Weights of a small mixture-of-experts language model, trained from scratch on English Wikipedia: a sigmoid router, a variant of SOAP for the experts.
Below are experts of layer 2 (counted from 0) of a mixture-of-experts language model. Rows are named router (the router's row for the expert), up (a neuron's input weights, with its number), down (a neuron's output weights, with its number) and show model dimensions 256-319. Each number is 200 + 30 x the weight over its row's rms, rounded and kept within 0 to 999.
After each expert's rows: a language model's description of what the expert responds to; "gets" lists some tokens that make up at least twice as much of what it gets as of all text. This comes from a sample of Wikipedia text that the model never trained on. Tokens count by the router's weight.

# expert 2
router,188,154,182,165,166,191,151,205,198,204,228,210,161,172,194,209,199,179,145,224,211,174,178,185,219,199,186,223,182,216,175,236,191,149,215,175,250,174,228,174,201,186,197,249,147,195,244,279,219,177,159,242,231,196,163,216,224,216,201,237,127,186,207,295
up0,202,213,212,172,200,191,218,234,197,249,204,195,209,156,239,149,196,209,145,209,228,198,218,173,272,197,175,174,166,265,165,192,239,151,178,184,186,242,179,216,184,201,234,242,160,214,179,172,201,179,200,180,162,133,253,200,242,187,230,232,183,197,118,183
down0,148,186,155,210,239,251,169,227,192,158,196,211,138,227,145,153,264,226,211,163,143,203,149,221,254,181,263,192,219,194,176,163,179,205,210,208,193,245,189,234,196,193,182,210,253,167,138,192,218,206,220,208,198,226,178,180,201,178,201,198,207,188,227,187
up1,200,258,231,163,204,180,235,152,175,182,240,215,216,214,229,192,195,201,166,237,252,207,145,178,191,244,183,220,219,193,218,284,248,185,124,182,229,217,191,220,218,197,213,161,202,184,249,239,185,158,198,220,127,199,261,185,207,205,237,179,220,186,205,207
down1,201,216,172,178,223,207,196,178,198,167,219,197,202,206,220,237,196,217,203,180,141,158,204,206,180,221,175,253,150,206,226,203,178,213,174,165,211,202,250,217,238,183,208,194,177,161,186,177,231,179,224,219,193,189,245,108,192,142,174,207,248,171,230,184
up2,204,200,171,246,189,197,170,199,204,230,176,204,163,226,214,234,175,189,137,230,211,187,192,204,233,216,186,182,233,199,241,232,219,251,159,213,242,135,184,228,179,238,208,175,194,224,210,171,157,223,171,223,185,227,187,166,203,145,190,181,219,214,191,189
down2,199,205,154,199,232,170,206,204,147,203,264,206,206,223,171,157,239,170,169,219,175,202,265,202,161,164,221,150,173,221,162,167,222,208,193,159,228,153,175,179,234,161,190,162,172,223,140,224,248,207,194,219,226,257,187,153,216,146,187,184,210,185,216,194
Approximators, list punctuation. Hedging quantity words like almost, nearly, approximately, about, and coordinate units like °N/°S, plus commas, and, of, line breaks.
gets: "\n", ",", " of", " and", " about", " \""

# expert 3
router,161,175,163,168,192,147,215,242,218,192,225,219,163,200,218,197,163,179,173,200,205,178,205,167,180,221,168,213,200,229,220,253,162,173,230,210,231,215,194,177,180,160,184,221,157,190,280,187,229,226,204,215,183,195,164,191,178,230,209,207,207,242,142,223
up0,193,136,204,164,233,195,173,242,190,217,197,189,195,199,177,220,149,179,264,211,245,210,228,257,201,215,178,197,151,172,195,248,174,213,168,190,236,253,118,170,132,189,181,185,197,183,233,170,130,192,154,163,187,219,196,151,180,212,196,171,225,228,170,181
down0,201,204,220,202,168,219,215,148,220,150,179,242,210,262,205,229,214,211,184,138,186,208,184,202,190,193,221,181,214,154,207,208,185,129,163,222,155,204,233,201,141,241,172,173,169,226,182,240,276,183,206,200,191,187,246,181,193,236,246,214,194,174,188,217
up1,229,173,146,203,198,169,200,190,135,192,188,219,264,174,192,199,222,154,197,184,184,196,164,214,198,254,198,264,217,140,214,176,221,228,247,238,171,196,202,213,180,247,191,262,193,221,184,207,212,246,205,144,207,191,241,164,223,258,175,167,197,170,214,233
down1,197,215,264,182,167,225,182,172,196,143,237,222,174,193,178,205,195,177,262,187,181,175,209,215,230,271,221,188,240,212,160,218,167,156,153,149,205,164,215,216,200,184,295,204,247,210,211,192,199,290,189,196,200,176,246,158,220,183,185,169,169,210,214,190
up2,195,183,205,191,217,200,226,222,179,179,205,178,209,229,232,198,205,175,217,171,189,211,160,148,211,210,202,173,140,211,197,218,194,218,179,222,178,252,190,191,203,204,209,167,155,151,169,218,208,239,213,265,247,253,162,209,209,174,257,174,239,208,219,203
down2,242,220,176,177,188,177,166,148,182,176,196,156,259,183,204,206,162,201,197,183,182,191,172,200,236,179,218,163,212,152,231,221,168,200,228,146,213,188,195,203,147,164,203,135,189,199,210,222,260,187,237,198,180,185,190,177,234,185,143,227,206,171,182,220
Modals and nationality adjectives. Two groups: modal and auxiliary verbs before "be" or "not", such as would, could, can; and nationality adjectives such as American, British, English.
gets: " to", " would", " was", " American", " can", " is"

# expert 14
router,139,218,179,161,180,233,150,206,206,246,205,204,205,208,211,236,177,112,214,163,253,173,216,172,241,191,189,157,198,243,216,215,174,188,240,161,154,201,226,211,166,213,184,224,189,133,230,193,221,176,153,211,194,126,185,176,218,158,182,197,150,197,191,224
up0,203,214,185,176,213,223,214,230,257,191,247,167,234,170,235,172,174,217,179,218,192,194,224,200,182,184,161,234,158,115,188,175,214,170,188,192,157,183,220,182,188,259,142,184,219,165,240,243,170,212,230,224,188,236,171,196,170,220,245,185,209,176,208,237
down0,211,171,166,178,154,203,209,206,210,202,179,228,191,219,234,218,211,203,206,181,200,182,201,205,212,209,181,178,175,210,248,246,184,217,224,228,202,151,249,222,241,227,223,224,199,217,124,211,193,161,193,211,230,189,193,158,249,184,166,174,215,198,171,237
up1,201,183,129,189,212,233,190,157,246,208,279,210,225,209,183,188,246,233,208,198,164,199,211,228,238,135,162,216,181,210,206,162,211,177,160,168,169,208,199,208,252,204,192,157,188,194,238,147,151,215,203,183,168,194,226,225,171,269,199,183,218,192,196,154
down1,203,187,248,175,214,213,249,198,179,180,194,177,212,167,162,221,157,180,175,223,214,162,230,194,167,221,239,180,224,175,174,219,200,190,221,213,220,203,212,189,164,195,197,249,178,211,258,198,235,186,184,193,212,196,257,222,256,142,189,205,205,261,143,173
up2,217,188,174,193,175,225,208,218,246,175,220,200,197,129,168,196,193,207,171,238,230,182,206,227,190,180,178,205,226,192,249,163,195,256,207,231,173,265,193,190,178,171,189,135,217,216,150,169,207,179,185,248,183,139,202,218,186,200,225,227,178,205,224,218
down2,195,177,198,248,193,243,222,263,181,205,170,176,164,237,201,235,145,191,189,212,185,219,195,187,248,200,206,161,215,249,204,224,205,218,135,203,243,209,208,271,194,187,225,144,187,170,207,145,224,210,213,194,172,233,206,215,201,244,168,177,167,148,154,243
Colons, separators, pronouns. Colons after infobox labels like Released: or Studio albums:, table pipes, dashes, and possessive pronouns his, her, their in music and biography text.
gets: ":", " |", " his", " –", ";", "-"

# expert 7
router,161,182,220,195,167,187,215,234,212,187,145,148,174,224,212,215,157,212,162,200,289,217,214,190,112,228,171,144,214,202,226,200,240,177,238,259,181,227,210,191,201,198,204,221,196,179,233,218,200,210,154,212,227,205,168,189,176,187,137,237,159,169,179,200
up0,201,163,188,159,231,183,173,218,217,245,123,213,172,221,201,209,226,134,187,228,217,179,151,114,240,200,234,228,203,188,206,230,224,250,209,184,178,212,225,150,225,134,172,248,213,159,232,187,165,253,189,194,174,209,204,173,192,174,218,173,197,210,213,207
down0,208,213,187,178,177,255,175,156,190,247,169,203,182,138,168,193,170,172,219,213,173,194,216,219,164,211,200,211,217,240,156,215,243,179,201,259,200,158,210,200,182,227,214,227,230,245,141,204,195,186,198,166,206,194,191,153,252,160,215,212,215,208,205,262
up1,215,222,253,199,200,165,198,234,199,214,197,208,193,215,171,157,182,178,177,217,169,227,170,193,246,204,214,147,192,234,199,175,183,224,189,204,216,177,236,199,208,170,191,167,251,178,188,242,158,174,221,216,162,266,185,205,230,199,188,209,151,206,183,189
down1,140,176,216,234,223,245,193,182,217,155,268,177,274,168,191,194,273,266,176,198,214,192,221,196,183,192,197,203,214,182,198,234,141,237,203,197,202,199,189,178,179,191,173,219,223,225,145,167,178,137,252,193,193,182,196,263,217,209,192,234,178,219,229,168
up2,228,192,208,205,171,176,200,175,242,186,193,167,183,215,156,212,216,170,206,196,199,189,156,184,166,194,243,189,170,221,214,222,175,178,196,217,248,185,215,238,213,172,197,176,182,201,196,228,217,221,184,219,215,214,185,155,216,219,209,201,146,251,193,170
down2,165,285,186,187,209,222,206,221,167,213,177,257,168,194,257,215,163,174,212,220,187,268,187,212,176,194,121,239,175,153,185,172,196,226,216,133,181,213,184,154,235,231,145,171,220,228,203,168,228,225,186,189,168,206,238,215,235,264,201,244,190,191,211,222
Sentence-ending punctuation. Periods, commas and closing brackets or quotes at the end of clauses and sentences, usually before a new sentence starting The or He.
gets: ".", ",", ".\n\n", ")", ".\n", "-"

# expert 13
router,159,176,178,198,199,193,267,225,224,226,212,210,183,236,202,222,219,182,208,198,187,207,211,156,188,228,173,224,236,196,212,268,178,225,250,186,205,201,201,148,193,209,183,202,212,188,187,176,198,162,154,213,158,180,199,217,185,157,229,166,192,236,229,214
up0,241,198,196,197,169,186,223,178,185,196,217,210,205,206,170,246,186,184,230,201,201,176,203,197,243,171,138,170,188,191,162,238,201,172,230,201,226,206,174,172,146,238,156,189,210,196,233,228,220,221,205,246,239,202,224,215,204,172,217,174,175,224,237,192
down0,205,229,187,218,246,201,193,200,207,175,191,248,218,204,228,158,174,217,232,167,173,183,227,212,155,227,142,176,232,213,151,198,195,200,223,181,177,215,191,191,206,217,149,177,258,187,230,280,192,206,175,236,202,192,189,237,224,212,166,181,202,178,207,190
up1,206,188,219,205,168,189,191,215,206,186,241,254,178,211,225,208,205,220,187,175,233,195,198,207,223,217,160,204,142,180,145,157,172,236,190,157,155,182,205,227,235,222,215,127,154,202,119,175,195,213,230,172,225,218,186,226,241,219,229,208,198,175,186,228
down1,166,265,195,201,218,232,253,188,197,207,172,121,201,201,168,202,194,189,240,245,138,196,198,174,185,181,150,269,220,222,183,188,164,217,233,236,172,206,198,211,188,216,222,236,185,226,190,206,231,159,165,223,155,168,216,165,194,115,222,210,272,248,187,165
up2,251,194,221,167,170,173,223,156,204,162,199,176,199,196,192,257,180,229,223,223,174,207,183,164,228,196,164,210,198,218,225,223,203,163,196,178,154,169,182,174,170,217,227,214,191,203,218,243,208,141,216,179,159,207,142,255,230,212,232,179,169,225,218,183
down2,277,215,221,231,242,178,210,223,175,214,195,222,193,235,209,113,212,187,177,208,181,223,199,173,164,193,190,168,191,204,179,184,237,187,191,220,219,182,159,135,240,230,209,209,249,156,216,201,186,162,215,225,211,176,186,168,211,194,261,212,257,265,170,191
Headings and table structure. Section heading markers such as == and ===, table pipes, opening brackets, and sentence-initial "the" or "this" after paragraph breaks.
gets: "==", "===", " the", " (", " |", "|"

# expert 11
router,210,221,195,199,194,159,193,189,214,144,206,221,160,221,181,247,180,145,229,201,237,227,206,231,194,195,192,203,169,174,173,173,197,173,222,233,239,283,188,254,173,231,207,247,120,214,200,216,238,204,185,259,171,212,175,234,201,197,161,274,151,191,236,196
up0,201,204,249,159,174,228,238,224,191,207,108,263,200,208,255,186,241,182,157,211,272,89,200,199,234,238,147,202,181,205,213,218,217,218,158,217,202,129,241,149,214,212,189,226,211,189,157,226,201,152,230,194,229,183,172,170,167,202,239,220,179,179,214,196
down0,211,207,170,239,186,180,214,209,152,230,206,218,229,204,209,215,202,202,168,213,246,186,177,204,206,200,199,220,183,205,151,215,214,116,201,244,224,227,166,145,179,174,217,146,221,169,185,189,196,277,211,182,240,213,174,210,171,205,217,246,192,239,187,165
up1,194,229,180,203,217,248,197,175,219,166,203,184,189,132,242,229,229,210,201,223,223,180,191,153,167,199,175,256,173,172,198,189,239,181,104,205,211,172,173,234,178,174,204,180,238,176,233,196,168,183,170,221,208,285,186,210,153,175,153,251,198,211,159,129
down1,218,165,217,229,180,268,196,214,185,176,234,244,166,235,242,186,151,204,239,186,139,120,190,201,192,190,206,267,165,191,170,210,206,121,209,263,231,202,232,206,202,172,252,214,187,213,188,197,189,165,187,231,137,196,198,176,248,227,170,214,199,204,172,191
up2,257,252,229,234,193,190,215,189,211,191,180,219,192,187,189,205,195,198,184,195,208,206,166,106,179,173,170,169,209,208,224,118,205,186,244,200,201,188,220,149,219,192,240,128,232,194,179,232,176,172,240,158,240,199,225,222,272,148,158,219,197,178,230,217
down2,238,206,222,201,192,159,175,164,222,198,243,221,277,263,220,187,230,175,258,208,182,206,210,254,241,217,235,192,177,219,213,181,190,191,267,174,193,191,158,261,206,151,183,227,232,203,217,188,269,199,226,200,186,159,166,210,182,157,198,191,220,185,188,207
Spaces before numbers. Bare space tokens and dashes just before numbers, in dates, measurements, scores and table cells, such as "January 2017" and "79-12".
gets: " ", "–", " Before"